config.toml
routed_scale = 1.41
balance_loss = 0.00022
balance_bias = true
n_kv_head = 4
qk_norm = true
init_std_o = 0.0068
init_std_down = 0.00377
optimizer = "muon_variant"
lr_mult_o = 2.0
schedule = "wsd"
Below are experts of layer 6 (counted from 0) of a mixture-of-experts language model. Rows are named router (the router's row for the expert), gate (a neuron's input weights, with its number), up (a neuron's input weights, with its number) and show model dimensions 0-127. Each number is 500 + 25 x the weight over its row's rms, rounded and kept within 0 to 999. Numbers have three digits each.
After each expert's rows: a language model's description of what the expert responds to. This comes from a sample of Wikipedia text that the model never trained on.

# expert 22
router:514518520496500499435464553502474428504491490559535513494500506520509521492527509498481529505527472538497494519535530485482477531481483512470489449494508492479501504487528500502524524470482464519519533491481461482485532530508479529491495497475493522511498499472515483524541490526536479542464518484511484484468489466501502504555507477515476540482518514521552526499501526501512534509495
gate0:497469462540484492561498510455452497528507526464499493495494517513472457495542511498489473477501497552501509498543527479481505532520507508463505483462496523493520503463495534527545493509539473518563525518461530509483479496510484509484475511520467507512509531527521509497485496521498504545508502514492499499524459481504480526536478500545486537449534533526473499499490528520503516471483
up0:507493482456474470532506520487486520509487515482486468491580484531505503496481510521516464465499454496460501491551492501536511504517520532499510462512544515528510542534490494494497497501557432523521492507488505475495446488485456547461462511446479498510532528478499506501497510519498441471546501510520474513497503483481489494548491495521469464502558541494507486497486499508525506493487
It responds to: Verb stems cut before an ending like -ing, -ed or -s, such as describ, develop, compet, writ, observ, exper.

# expert 49
router:537522529497505511492486483508524498514523490467453549512494508515549482521504499490515492472485484506474530522503523449525485474499518468474513528462470513466491509489542504499563444524506486487486513497561511491476502510473459504509468536506505520499524550486503584513465485483472500509469498516521487470479499537488516500445538480501506489544532497445495521524511511528484488460490
gate0:540541491481508552518462519495547517495479520493490505486513476511534521523532462495459472515492488498457478499521542495485478470463453512500490530498484491506505470469557509491494509474480481532455531472528479449513512469516451471536512524482524516534452494488532500454477507487471470511452483466471475515537471527517546533507485543506512484483518470501516486474485481523498478499544
up0:501447570514520464496498471506459492529509470539504459502450505498515491441448537496525537501497522477530506543472466505506461494528471482504497489507540473485522524520455520510521519484502507507531491522486513546520474494474543493490481496511509461468526505505441541550544511499526448487492534504488489498469494481473496491467503503500519489524477498521479529520512534478493502468451
It responds to: Field names in infoboxes, taxoboxes and tables, like Genus, Species, Coordinates, Website, Candidate, Succeeded by, Postal code.

# expert 43
router:500524529518537503522535489467483509467469482470464477500508523508490512511503474482516493510530507484510457486491534500507518491519488493531508502481484514522519489478482483486498484500459425445492509429482526465514491514507509482488534501493491483468525480482483509496519506511541469492521480539496534522518538516479465523469537488454470536497466474542472468548496553503507481529520
gate0:487482494479458442480507447488506540472538457519481439505493523519496474434481502516468495500526493497476470480503472485503526480529511546534470520516528521509509495516476493491516480453483485487490517494489499505477513484527493509512521503482516460495495489484487524478467491479450518481470451499475494537499490507487470496497472446494483474511524544470501440507457504530488452468525
up0:507460511448485487521493490512492486474513501514474458478472520496468474492495516543476475503513482511516507512516480476493506500493515516525487537545492496507495516500486503507489493447481464479491559491506507529495522493480505522500518483526528512534489531480517528515498488486487528524490482479494502530501540483499535490471497467477516488456517535475534501485464472507504441492504
It responds to: Commas, pipes, colons and particles de or da in tables and lists, mainly between city and state, such as Clarksville, TN or Palacio de la.

# expert 30
router:492490526497481511503516507491519476489528491532476476503508531448507528514506491500489505529467456492507541491511479474493523486526486514483492467507515525503481516487464481534513528532483477500489519510511506489504513495486481532513493507510451531498454555529526488519468503437501483545522522489499534490450532482471493508473491490498517487504525482458512489496465531541508554454466
gate0:512516486512494525481509527538508469482524501521496550494531518464464473499507475482496484476511493499523489517528470503505477478455523472506487437456504479501511473477465532492478539496468472508549483486488502502445534508474503483506505506482497475509485494495500481523507475494451448463524497488513495517527493484506491466471468528505498501475508472503530503492510480523504459472522
up0:499526476506517477484526488528537494518481468483504510500559514470515464467486497548502475475506549543477478508503499462505464502488490483522474503503498502512524486478513476477509538516448513481519515548504487508482505477471509539451520536492500460497516475494544495473461527485520526446495471518491530546521546507493534517495471554493462480522549490504508528517515521515517549528529
It responds to: Closing pieces of section headings and table column labels in lists of results, episodes and awards, e.g. Placements, Schedule, Points, Singles.

# expert 9
router:532468454513508482513467530522470508511491481533523495512520507490450478490483539516493544503492475515522480477475497524449519540469478473496504508548517490504534520501497495509515514503535489488535502459534528482493497506512546495514521486524482493533537523495541557485485493524497513500537508536480515482525482482457482503478472520524490503489491488537485488537483526461517493487473
gate0:509505494506471447490458505522510531473504534492532488498493515531457469502487497502542519526488513499493505513506498541447505535511489498509497494547495504533481499502522520492476521509523480487552463486519495439532479520489501465524496552459474533507504531503508511470459516493505492485479533542488458490495501485474551474515514500516508543533493485479477491511542544478482504497482
up0:490528494498529512533497471507509512513510514480479459522512520504536487508554506509477461484543476513502512495491509486506472450490508516446457495492546500494522509523505460530530484489483491503429524496528500536464512441515538505546526461520518494467488522479516501480518469527502516504548513479514512499492480511518505541520497494536497521496471506557526520463519488511483490523507
It responds to: Nouns for relatives and groups after possessives or the, such as parents, brother, son, company, team, family; also noun-final word pieces.

# expert 27
router:505480549522472489537497533529511502559491462513503486519506488499463499438498539476500472514508477489532545508518523564506520518524553522476482502469497489489518507482501522498543527500558531469511521491480527534441485530491528449499445529477467514507501469525485468426515523513473525496477517481503560462475523494468542518476465504517518501516474527501473517466524513479526482480485
gate0:519497530527488528491509513553425498515534522486496508526475480501511510532514475510526480433480533463496551509550510517468484491542525485498476507510516484474509487463502527487527507476485468505529481507524507491450486533490478499460527473525528519524504462516489526517500481490475505512507452530504513494448503500524504495526483518480480511506505480476504517474483516522496508498491
up0:470501535439495529458475541502520515450510503536492510483516490477515504495536438480495526477466504520465488504511525485534494484444501536497498452488490485509510506522510478498502523522530508547507472490471470539537488455519483514489490522503515516500497524507491544516510475480530462554534507531564517480521497517481496541495506470480536462449504496466455520543496512491499496485503
It responds to: English surnames and the final pieces of split surnames in names of people, such as Smith, Miller, Johnson, William-son, Drum-mond.

# expert 46
router:495499535519501477534534546490490535474466530504529482501506549550485536485488507468524528515468452526533482459498538490503524471490503570521491525473503530505476485468521513469488492500502554452468497507506537531471517484507499498521482534512516493499493442474497475489491542481519514488486453537519552508482475558490520560444459525456506465496508478471482524483472491463505486532493
gate0:483513491484495564517463479514505535512507504472531489514498485463486503556570478498506489466505484495528539525473490526491491476506535529522526470566480497478536471502514529482539521504448498521487489511546476485461522493517521535502486501508499474527545486543505502500443512542517511500485475479540513535530511473475464518510491515490525508516474536514468498529540491512443480489514
up0:491559504496488562506506468472522534484488517489522480471483515472502530531556506531490458514508506447499477505516480505468493476513464502468495510522530458481520471503476472500495516501474527500518481523546489529492501467496497525488460491446488505477558496508495491493441524444498494478547475468552507518510485492469537496516490525514546498509493514490530506528486484490499506536491
It responds to: First names and name particles of people, often in lists and tables, such as John, Robert, Mike, La, von, de, Guillermo.

# expert 57
router:501523529464503524496484527483546472495524477477519470512467453507527460479528468508503529489445531496487460479484449489495524509451502513490503495526462490499509491527505467520487501491480495499497497496444498461478521501536514514495479494528546496514448505565500475508517513513498509513496456518525490497505490557512450482443469509452509522498482489516506518493522474516495469522495
gate0:562544525509507492456494500489473565537484512487464543501520501538474495495500538447493509519430476500479464515537474498528501545462537490498505497525447483486486441504471474523488527491543484480491518509525531522470529521482506482548516532505541505496491529521468512467473517484456505479496496530495520526467531497503532492533465487517467517469471495498479491470485473520502518516485
up0:470508499511493518477499513492486525529508544535429493523488505540523471489545519506463518527488490490486490488471492511481466573452531521490483509555480493484467504551489509469500485522509460509503483509515557529489516522509508495497543471559506553494471528513471510547476492545506504480496548548515474549507508500519514462458463517531504509501498532516515515467476459513560542477503
It responds to: Dashes and line breaks opening lines of infobox and list entries, such as Height, Years: Team or personnel lists, plus section heading markers.

# expert 15
router:490499524506494498501504500470482466547464504535512482517541512522511504498466495502518502530546465507462521463499502491528470518528517475495488513532492525490467562509527484482556476545508540537523484498531487520476497540496495503487474489532514535513495494460494551495476504504527485476506505500515505504481494498487472464442506489507544469506516495486516481528540476496515558507482
gate0:487478489500489506471484531501483483500479474491450474493524513472498476482513503520443533502445488543509503530503505444487455478513459510490488511541533511478508495484490494476541490510529513473535517511472476500544528538534507439517470472539499499507474529514510480509492522489466487451534528499474417525527507527455495539463498512509474517505492528505514542486475514464446523542481
up0:481520523481497505503550502588471535506522482505478443480495510550468511509492484494513498489515489497526484483550448503480516483485503533562480539462497506481499485525513536477452502467455498519519501492528510477533456463450503563507534513507477510479500517506495484509473484445500480561466449549486482499508469507563520496526526510490505499498484491530496507476518462499524501529470
It responds to: Past participles and predicate adjectives after was, is or been, often before to or by, such as referred, known, used, due, able.

# expert 11
router:482527509516492544513477464496472465460526475496526533493554525551471474513450461517508509499539487529521463521502477547520528501514551502503475539516511507507501489507520542484492461480520483470508511481530506521505539496473518520487513467468495503497508513490494506510499503506488514559566515478512494527532549531541489490525497470536505536504457479513496456530499488498470526503484
gate0:505504492507487462538521479498467491521499534536505468482503531540508526505486474500500503476497511503515513511531503478459522529527533453495508480495501532482507488489490467474556480455488570447462500506463478497539552474506497522466512453489474504511496485454520489515494512464507512493497511542518447506465478527502474485496499483497463494524493489516497537496505492448522500499464
up0:483570514470485516512499544476523516501491521509475485522453505455500519526551494494539521512505525492511499496449519496523502510523480478508500497481510456523516522486465520490453550504474476499428503489466513539484479515512469498514517502482481476476470475493490518513481529502494451493490428494490508489516483462517545469528524514471521527476490516531475492538518479441492470499493
It responds to: Commas ending a clause or list item, usually after a noun or verb ending and before and, but, which or including.

# expert 62
router:480512519523513474498485535524470459483542537515535451508509515460475542495469510517487540509526483523498485465464493486504504487495490529476539494528515525508559505507517467477511575507535555530466520519519528485481533505517540523488514498466468525488468511477474452488485477489496463479502511483455517440491508492474476466516441464506493478508516518483474476492489525497523524504467
gate0:498456527467455515493491480539518443538509469494531519522548510516496492549488488521462519485523484495475519459465546500538482484491541502527484502474507454508529504491525494526510481520527478539539504526497461482462503513508528469500482438487490467512470492515491514484450480466506462504511484504510508511495524513532456464447481480502526532431505496488518460527460475447494526521479
up0:484545483475516458518499518535486511512498492465499467542505506552521477493490494517490509412485488474520492494508539463509493536484548508538533538489546497520511523503506546513483536540501500503480491499497555496506480490480487526492502461518485495449487532520522512479479536482488546491512487498497519498523452536480503523498487550506512522518446497505497463477514495550489486548455
It responds to: Common nouns after a determiner or adjective, such as a study, a speech, a process, concerted effort, technical design.

# expert 4
router:467474498471500473497484532516512479539509462535537504503515506533511482455470516485520526495507474488513490491557534543488482523467506474466491561527489503477522513460523520470541486508549498504533500510547527494486544546460502471506506490473495498531513508473489551499495514498522491527493539470432488512467518515481461470476447529521510479528484513497479530478465545512473507496498
gate0:499494488492497530524503502512507506503432464503515449510502491523521461512491498504495485510526529499444502508501488495490506518451506487485468521491500522446501502525548506495508490555527524491460474545481503464472472536524493484508482503499496483505539537485487481479532499534526531504507529486487499518528470498539499495510472459535499517493463483493496527488455494502514514501517
up0:527506507522452466436506518494516482479483556488504500564508519497495480527537500477473455474498530475517560476552504462477485487486511533514479485503492531514473492531493482492497532491513494531493539489509509502513517516484488506488501480502501497487486476511530545509514532459470497500482511480496479508522468490511523502490465499475506545463518525525478484485495492493486496475517
It responds to: Object pronouns and words right after a verb in narrative prose, such as him, them, himself, well, away, attention.

# expert 10
router:488546523479550494534490454501484520481513532537514521515491476501516483513457537474510492444542472480447501522498506514503441497504531538514535505509506534505495544500497479506496435536544540456483507494465530533502514515514512488519514500511493509522507511472488489470513498506504490495513525453501483542459542490480528501532529549532475486485527474526521524474506473519546545510492
gate0:515530527482494521507456482461493485429490551505483515533494514521508516510493504525500525475529511533493483481493532480513505478475537533563467485471494494520500522519509465503481529494486503524538494480493497471454520490473497500525494482500488487547512510482476493491503476497468505564485500485493506485525522506541522481483527456510494489465494497443538518479520480538475516513484
up0:522519493455500517532519461467504491478577459510480486489524478516542498508494497470542489518509475471482523476475495489485486490528547490491446519525491519483515523495504509457519512505564507499519516498471503481519502495516485500506514484536498538520494504472479533475508518468512528470495503442526479505504566498539453488506512497504539515491469472478523485525523502499485477484505
It responds to: Modifier words, often in compounds before hyphens, such as high, low, white, black, mid, self, folk, and language names like English and Greek.

# expert 52
router:495488498476531531482492486527476531491523488529487507530515458482457455539468527526484486540515522513467495504491498482514521470479496437468532504520523500514523513531497491492558508498505525528521499476508508497467490531481538509510481514496459546489520516484502514474502492512472509555526497530445484487509467486470498507473503436534482494426473524526509511495514526471493540481497
gate0:501502502462486514440516479489447516467484476545492466516536529485552496534445477467477478540499535479498499520543496506514503502526521492491514494473543498462501480485474472524473472500495514520486488485486533464502517499467496472481509515502509496470448529471491481477507453509468477477502532520514499484474476499471492489470501571495496467534508508502527499476519529515506463518490
up0:491551500504533511532483513522518490521500533491511545478541477490492473489506499538509505459496492478559508484494496479487518512468467471532498508519482483510486492521584559500537552517475483489489493498520490536499491494530502521505516471521479485529520505528512488501433583487467472509510514500494514495516497522506459495521505450481489508493460498460482476523488479482527491476552
It responds to: Nouns for buildings, institutions and places after the or a, such as school, church, bank, station, farm, Department.

# expert 3
router:457483547437521515486501503477474431458451504498468490533503516483499496506550478484489529507482488458541506484484514507446467461491449506516478534531544509441479534486503501546516472516540537461495496517530478473491471518506463524451491511479488524461486522512485509516461484497529510536496466498441491529536462499467491448464527503477494507491471497493487488499521484484491474485532
gate0:502477510514527472491468500486512518439477461553523499503504543508498515531471490487520513513516512519521514517471473512508564537490521530492496501539528486510502545507497518445513515502536481527478516513466503543488517465536500512495507502471500524462453482497504477489512483476466482526525521525497545511542501537460544530537523487445513502485496522518509506481520456552532482403485
up0:455513539508537464522500461481494496490505463532505509501490523548525475495507507509530488479484517475508549539510459517490515477474468524518505510532519496461497523499468529500556508498493502502511491508488513499526539518532503497425500479480504548433486522518468489476470522463515522525538497516507496524530501525500483557500508473522537517495503531531492479482502480550512463450521
It responds to: Pipe characters dividing cells in wiki tables of results, fixtures and track listings, plus colons, semicolons and === heading marks.